From a checkpoint of a small mixture-of-experts model trained on Wikipedia.
Size: 9 layers, width 96, vocabulary 2048.
Below are experts of layer 5 (counted from 0) of a mixture-of-experts language model. Rows are named gate (a neuron's input weights, with its number), up (a neuron's input weights, with its number), down (a neuron's output weights, with its number) and show model dimensions 0-95. Each number is 128 + 32 x the weight over its row's rms, rounded and kept within 0 to 255. Numbers have three digits each.
Before each expert's rows: "mostly gets" lists some tokens that are sent to it at least half of the time; "comes before" lists some tokens at least twice as common just after its tokens as in all text. This comes from a sample of Wikipedia text that the model never trained on. Tokens count by the router's weight.

# expert 40
mostly gets: " design", " out", " south", " show", " own", " start"
comes before: "ed", "s", " of", "ing", "er", " to"
gate0:105055133198128120070170068129165147161137111159140116156123130179133105080114131154211085103129129111133121167117109080129145168101146124125092129159152151110119131146115074092163047118123105053166128108126152148119131135122145202119159087098112114117144146205112185075136093130119117129
up0:234149120145130137138124116141115118066080103063084086083142120092116123161126121125109148074084100140124072086133105180077141162153100148107139093139141128127126129113065192141139212071161157179130157178099127138132095128134126090102100195139121176166143153082133121117131139127136140138
down0:069172093116115192159158175076135080119134130163108141131110115157202145109158171102135081122082124134162161102075134141171129151127086104133157152108144167173122138111191133105129118110148133109114131106122126059097149090131052139112158041136160134183138109108117111180094139087067123153
gate1:163116166162146144126174128112133164155053136188171146155114104132087146107079161128158079168135142116096085137147111141179117112086066097148117143155122114142189180096093169064117116192139063111133065155158101127109118168154105177127171086159118183170091098153134111152113145135128147111
up1:081150131125188083149169071064149134127180113118117168124116175118099068095100196066154125119128127164157166130092136125098192153122107135139164088153167148102156094193125110119148153152127147190107120068146107152122070137101163128159129184089129096097166150130168130127142137063124158143
down1:131137129157131114189168184138139127152168135138115098125129136080094075109123148103188120118165139096141147169129096156148127136128168137146146159167156127124122134082083109128130081133046100144134156149100205140146154155195113102108016065077098149139161104132208130117147112153139137113
gate2:081139096113068093129189168153140136089153118119138159141089144164117166114126182134099101076169077135139124228127101102085168117162111133120141132120134150128154115114126065108047096118088121128142114141128116103119142105134149173125157188108131130118082169116101142184159228127166104157
up2:103102167139153174148113068112084151196149103114091091125100119154108154153126129138128142134123183118107103135115093131149157093159168084143190098128155094125121033152153123093109219140151188081134157106064117151115144091114131119180077104093094093174179101171151112105127140127134105105
down2:127050091094154174178135156130168040175198083151095088147071116105144177113155126193142114118095107135099153097139120098099152177116125151076145141110158080072133136085118093161146137157119109149147127134069115146096104113150140093202129125126135086165130132145159119092153112181122116124

# expert 148
mostly gets: " new", " million", " world", " political", "Japanese", " business"
comes before: "s", " of", "|", "w", "ly", "fe"
gate0:088097091111155151138158171088160165111170101096148160096130084101172098170045157114128112151144135068137126149110117185131113106134107125216139146147183161103078153162164185156144150119145165123097137136135116144125155107128114103137130154130102215149123228132094121157142165107148088118
up0:116134157133125155121132125167133112091094127111106144134125188141147108136060139108110156092112176108136163099108086090143107196118131154124162117146087107174062189147171088127093160117137114086147054076128143149124141092184193120112121148092064141149122065133169204085162155099123139099
down0:119057131147134141114124171113124077148092152069170161156106131092147105160079150116098120125170128151162198124107139107105133115083053080194145167143161134111084123148173121170108212168122138193154062145180176174081150134099117130093115106130133118130161123113123127079137139126103124141
gate1:134112169184154181131133150118117142075195126099159208170102119116094157125142179069156139132125127090096097105134119125097135145118161098170145101130155127100137197132076144136149130101114174059108099076168141165156115113179108110095129123161104137182215190158128115113132122106084125102
up1:117103151191127156133180173146129137064166157070138113159157106146094155088111178126165136107102103105101145108143145165127147178148109159188100063108163140115132175124136120161132154087081085074076079080185130150154149114149129154114151123172094149172178158178146152082132128086092140095
down1:128152133181066080113078116137123173160115186160143123169130094086142085153179096141087160124109125129099121156089065102146111161122075119107125116145147105153116142110173149200104156103154134170130124105168151195060096101174116194194104110126149179120117126123132119130138087097084141178
gate2:150139096124120143134105130163140109120155096178161143107105167117086071138093163098088106052146080114078128174114071137094141147104159108170179142122139099184191138111130112127132116192089142105135081110170089167178114193133185135103130216184126115108128139140132164088121150142146162138
up2:107112099181080126168158126108101123166113139137059089115129131102121093113104163137111068117144130148109134079157142114155148127165055141129115120144127138095143114085149064134113147176146131138156142103089099178144172145148108153228153178099107125147212070116144152188116119080105179163
down2:154126115141161144124126074139104106087148143129092053111174151130168141093183136119106077131126162132048098142111093174130107096146158150122108126088115106118159166161154114143121123107122140106141195178172118199082093119086100139134047075177146138109168086101136131156184089074137098127

# expert 220
mostly gets: "hop", "other", "log"
comes before: "-", "\n", "|", "ph", "%", " 0"
gate0:133124122093128147149113102101121123106123112133126182083173066104160154108120105153107125136074106114142131105167202089100122142156118171099108159136123128130188162127192181134100063079131122141115106114095161198080094127146083153130089129100128168199131183102179175123145169100187079134
up0:143076106143164092113145125079132088141117133153121099100150152181130152113163084120153136200144216072119128100108172183105103105166091132142133149108162077174177159103146150119094133087083173146159113122186159123162132122151145099163052081102139118122133125104127159129179128202148131087
down0:120094137117103102109209078142142077176125143144124103092099109151088128166204157097084135063150156169130079130115125080120119117175120138122116152112088093148127081149024113109128114094151123150174097179085110111123092158095107075145104144090150148176123089126161152101167152108100160117
gate1:123142191157129106106126176094091122173199101158117099118110126128112169156156159153102113080035049108146103152190130141133136161084057130088161098092109088148101118134112101157120161066077082136069118143159105123145132122085081103115144103118137170122185096120162130101127129114145142113
up1:100077103148113163123092113125127124145079127109124185119135108132131138168160108146121140124147123082110123128157168119112134113098115217080099128088158066093134094101182149132140115116214118140093091102108109156116149162150115125143085151118071138143083089120080107231110067103128207119
down1:118106175112168145157153124122146132156138127121118106132156189170133164127068128099129132185096159091073123180099124109169127175103084154131121146143183136159129095108169150185171098137175191092094102129134112195116170124179203108110127134131083122120140115159083134182096121060103075145
gate2:107079131149095162138116145127190114101031114070151122147150047146157152106123156087123112062115187087075148175159148123117172142082139077129113139145164166121167159125145142157093107152093167182098133128086117144093136111117165100088111159101156120150161076083101128117166080135105126128
up2:100131090095102106134129098141089122180086112110094031171119055110088201128151121082102131119154191112092138140150144199114150089112134136138069164079081168136093100136100117105125149137096176107115144130115072087133112142135095140151131193121155141122196158120125141123144168181139112107
down2:100074090143119111147062118123090093128138158101131080164150107153065113196197095085133139183134134169134103113156172122117103122131097160112113105096104140205168088146067083143076126150119170128117113142091167125171161125121133199182181122122154141133130100145165133181172146124109103105

# expert 124
mostly gets: " Mc", "\"", "”", "″", " J", " \""
comes before: "\n", "==", "The", "===", "In", "|"
gate1:153130127138173147126107118063134113154124076115164079115163178155148161132162151160147158108179110122167103131123102157072152131123189146104132189074153187078178200105182112121115126102128119169117151153138117227139138161165174139096101177147159108131131164100166092128106115128097134163
up1:102131114105142160131042126125129144130133121073122166079117107089117122134111124151143140096170137145118126106078129165050076096126143189137119088108178117091141086116083131150115164155110183139141213122126135123158112100079169116144088126043085116177134132115150189072110103074122159116
down1:150138127181110086153102100171138148148128134077131150112105075154119133115131171136101118130143089164185107116102124160117136113076130087149123167120155128111125161128075134119138117157136196102168127107146118110158237119104164111124143138010138098115158090156112129200118083177072159115
gate2:149139091165126168095173169155126140117200037152168222112139110113160126171092080103158113134127154092152160151141140168169117124096155154136142160136118168089139103131120167156105140110105117094153149153137122141091101096175208166081158165173085125162147144086118127086119106153082139104
up2:172123109162125133162147142191138149146174086152118146133132123144213136134087090121133137145151138110108145137101093150180132127134063126132143189101115139058142047134121085172120121133162119129126132082073120144116112123178201184067152156128147169087110149100144074145151132181067152156
down2:093110081098116113113170086120141145143097166120143116163117167091122150160124143194216095094111136183138127180121169123133189152141166131140189130092149097132144119125130094133158044093164105100124107100148158141113088065123104172209105105138125159106117144175079061126125119147104114154
gate3:065171182147093103156162194142132089089151151131094128136132176114084120100119150130124105139092126123075061123124184126084132112149116123109146068113108099136128181123106085121090107102110088029145088211099107102115129102101112141102151108167130130105168106194136107122133126172106089086
up3:098165082097095163135131139143096115135104157081115099144115135119065059111108198198158079087103151122060100124097202095124114139152085116120108098126117142141131183079112093167145133090136108095191116145168113078088124108140144149099155130149100107122118165188135155118131143149077059149
down3:156165095117069130148137105178128125107154092122141076127137122176124075183108187112135118106099111132090140083102139097084097081107135165103153070036163067158087179144114122128167115142186142115176108109158120139069124120094135150092124135112116135092127118100112166171110085110119047108

# expert 187
mostly gets: " Art", " music", " ·", " win", " won"
comes before: "-", "|", "\n", "JPL", "N", "R"
gate0:058079127188097117124100121143125095146180097133080123115180151205175144132135160129095085136153130088105131116118122064176128106124175131154145148091104075078236123090165169141087061117159156119140111099089162136150107114117154108125103157105112174112129170119154137135138127150170100122
up0:157112128082117173121101179099113144152159110118123144118141159130108087124048139100129105094142111157117121108139129141179106097101143099187134177116132095132149098123190065123185104155089113158102161086155096129127136121098125171103057097146136168136137166134027043150137096085096169122
down0:119154137142140156140154153096153104083112133147107107133159125132115108144077180085072148123136111095096117099086096100171106143135154153140154158139099133179213116171048124086156090151155078199152092149132163092121197117124112117098114139171113115144146146095139042200119147113171147152
gate1:067127162123174160137175091133127141146163148149146128141077078156121163107110099104090109095154148156132121092124128132097159108128162105167178119154093104097118105101164132148082120053088165127041097159136145083174128110149169118083099147197114128128141163153125182185111152204143078152
up1:119128108138115095164156082148130138094103136101129086113130143171159129150137168167084113098125111130124132136145130063113141085106183139139120086152089125170116194117190134165117155070125120211087020116116091110110160094142155095163108121161129100099114154129145156091110090149040093094
down1:091143139148176139120176172150116102142111115039160076129092136181142125167111148191139122097182153145109133135077083091083119114117135125142128161144145158185112137138190113186153160110172171143168108089150098206195116143141135147150113120115159088172102121172125083159147160114097101099
gate2:121094195109088146175088081086165097082077140108097111095122140129120094077127101180153104130137128157112139144126115135187105169117177102144166139162095081164164189101160169129134137090106132063096122140117115137151183186162118172092108123183185112196133118138111145090139098081125092137
up2:144094100108091167145118138147157079136103113054222138127193191124138197154094145104144164089098107159096107135154169084111180109118103179170159143134149142132115131095153118149106162111130120138117138092129113149157104047155119117132093101115137081136168191149142143141067145127071100164
down2:151082085199134199178185143102094129099107165141116130143078142136127187151083086098113174158138056162106135114144173131104150128138182126128108143189115120174184121130066121124144107157189166121119173179098164102082128090120163150143116098139138121139087140069161086124144142124132100129

# expert 165
mostly gets: " which", " where", " while", " because", " but", " when"
comes before: "\n", " The", "==", " He", " In", " It"
gate0:178127070125091064143096112123167102129147100145071092097140137172163124124069155153093086105093154155143163146105107137131103187148144163129112129159138127128097086075133085158094137146228116194135187063118110135114100151122146140088101123115195119137152102200103142079119131132117143117
up0:132057159108153186158159135158067161161098169116132153170141113122146176161192146078128190161093058128172136103135200124150133129088129098058137159138116145139155143196102136121138150092113092097126110137179132135156125100106110090107160109141144177188110114127136094114172157089151138167
down0:163117088173102150193171127156098123126117129130144157088071092171100139138093173160105116087128141159141105154114056127155064072127099170185141149118083171151172118125094127093195108110123140141111088113180077107160152138129158078054155154117085127129092089151091150152111119139151168137
gate1:165136134177148141085132121208118133133094163129091079110147085089122158140169140157156156143151071160128117121114118143161187157085117127087098116148104130158136071136175097176127174083101126092074128165104143135057156129144156175087060114120060135139135141173153123160136137166077073111
up1:180151096103134150102146115164151082129156146111127106133162027168215082099110104140092052099062047137132104121132103129125083164119141172075161163152132174121144148076133126153143144147172133146181113155130135102119166184069161114114111142155131152121122144136168139096111123104148115133
down1:128155138170189142107155150154151154116117198182118137106140144120092134133146119075099161108155132152170149100170151110131169139098120171092059154160119133149046117121096080142173167078083179171127149126111097136109170179122153099110039101063097105119128140100120130124159125114066139106
gate2:125121116080127164112142057113124171077185065062137154068114104142087120102124178171144110121111146118166112082144169104138117149115088137148094126117165148124129124158103109135142128224132193115057127133096159127112131164153162111120140146093104076176089105070106073174137129138105106158
up2:134115103121132166097114087113089118094126093098110080096086165099117151126177141152152122110152134075142119105178070062079116155085099141134081167104174146122134083107133118128181116168063202121135153131090107125098151084104131159122082162104153110139127105038133156163140152188145087171
down2:100170131159084147110148166099153184093192117132121089124103165123101158188176116181103108133111152106144076062187166115133113173063085130095099132103172125164083138165086128107134136156080132180157135126133077140087116159137093078083084136120128126132124079072091088143112140128159099107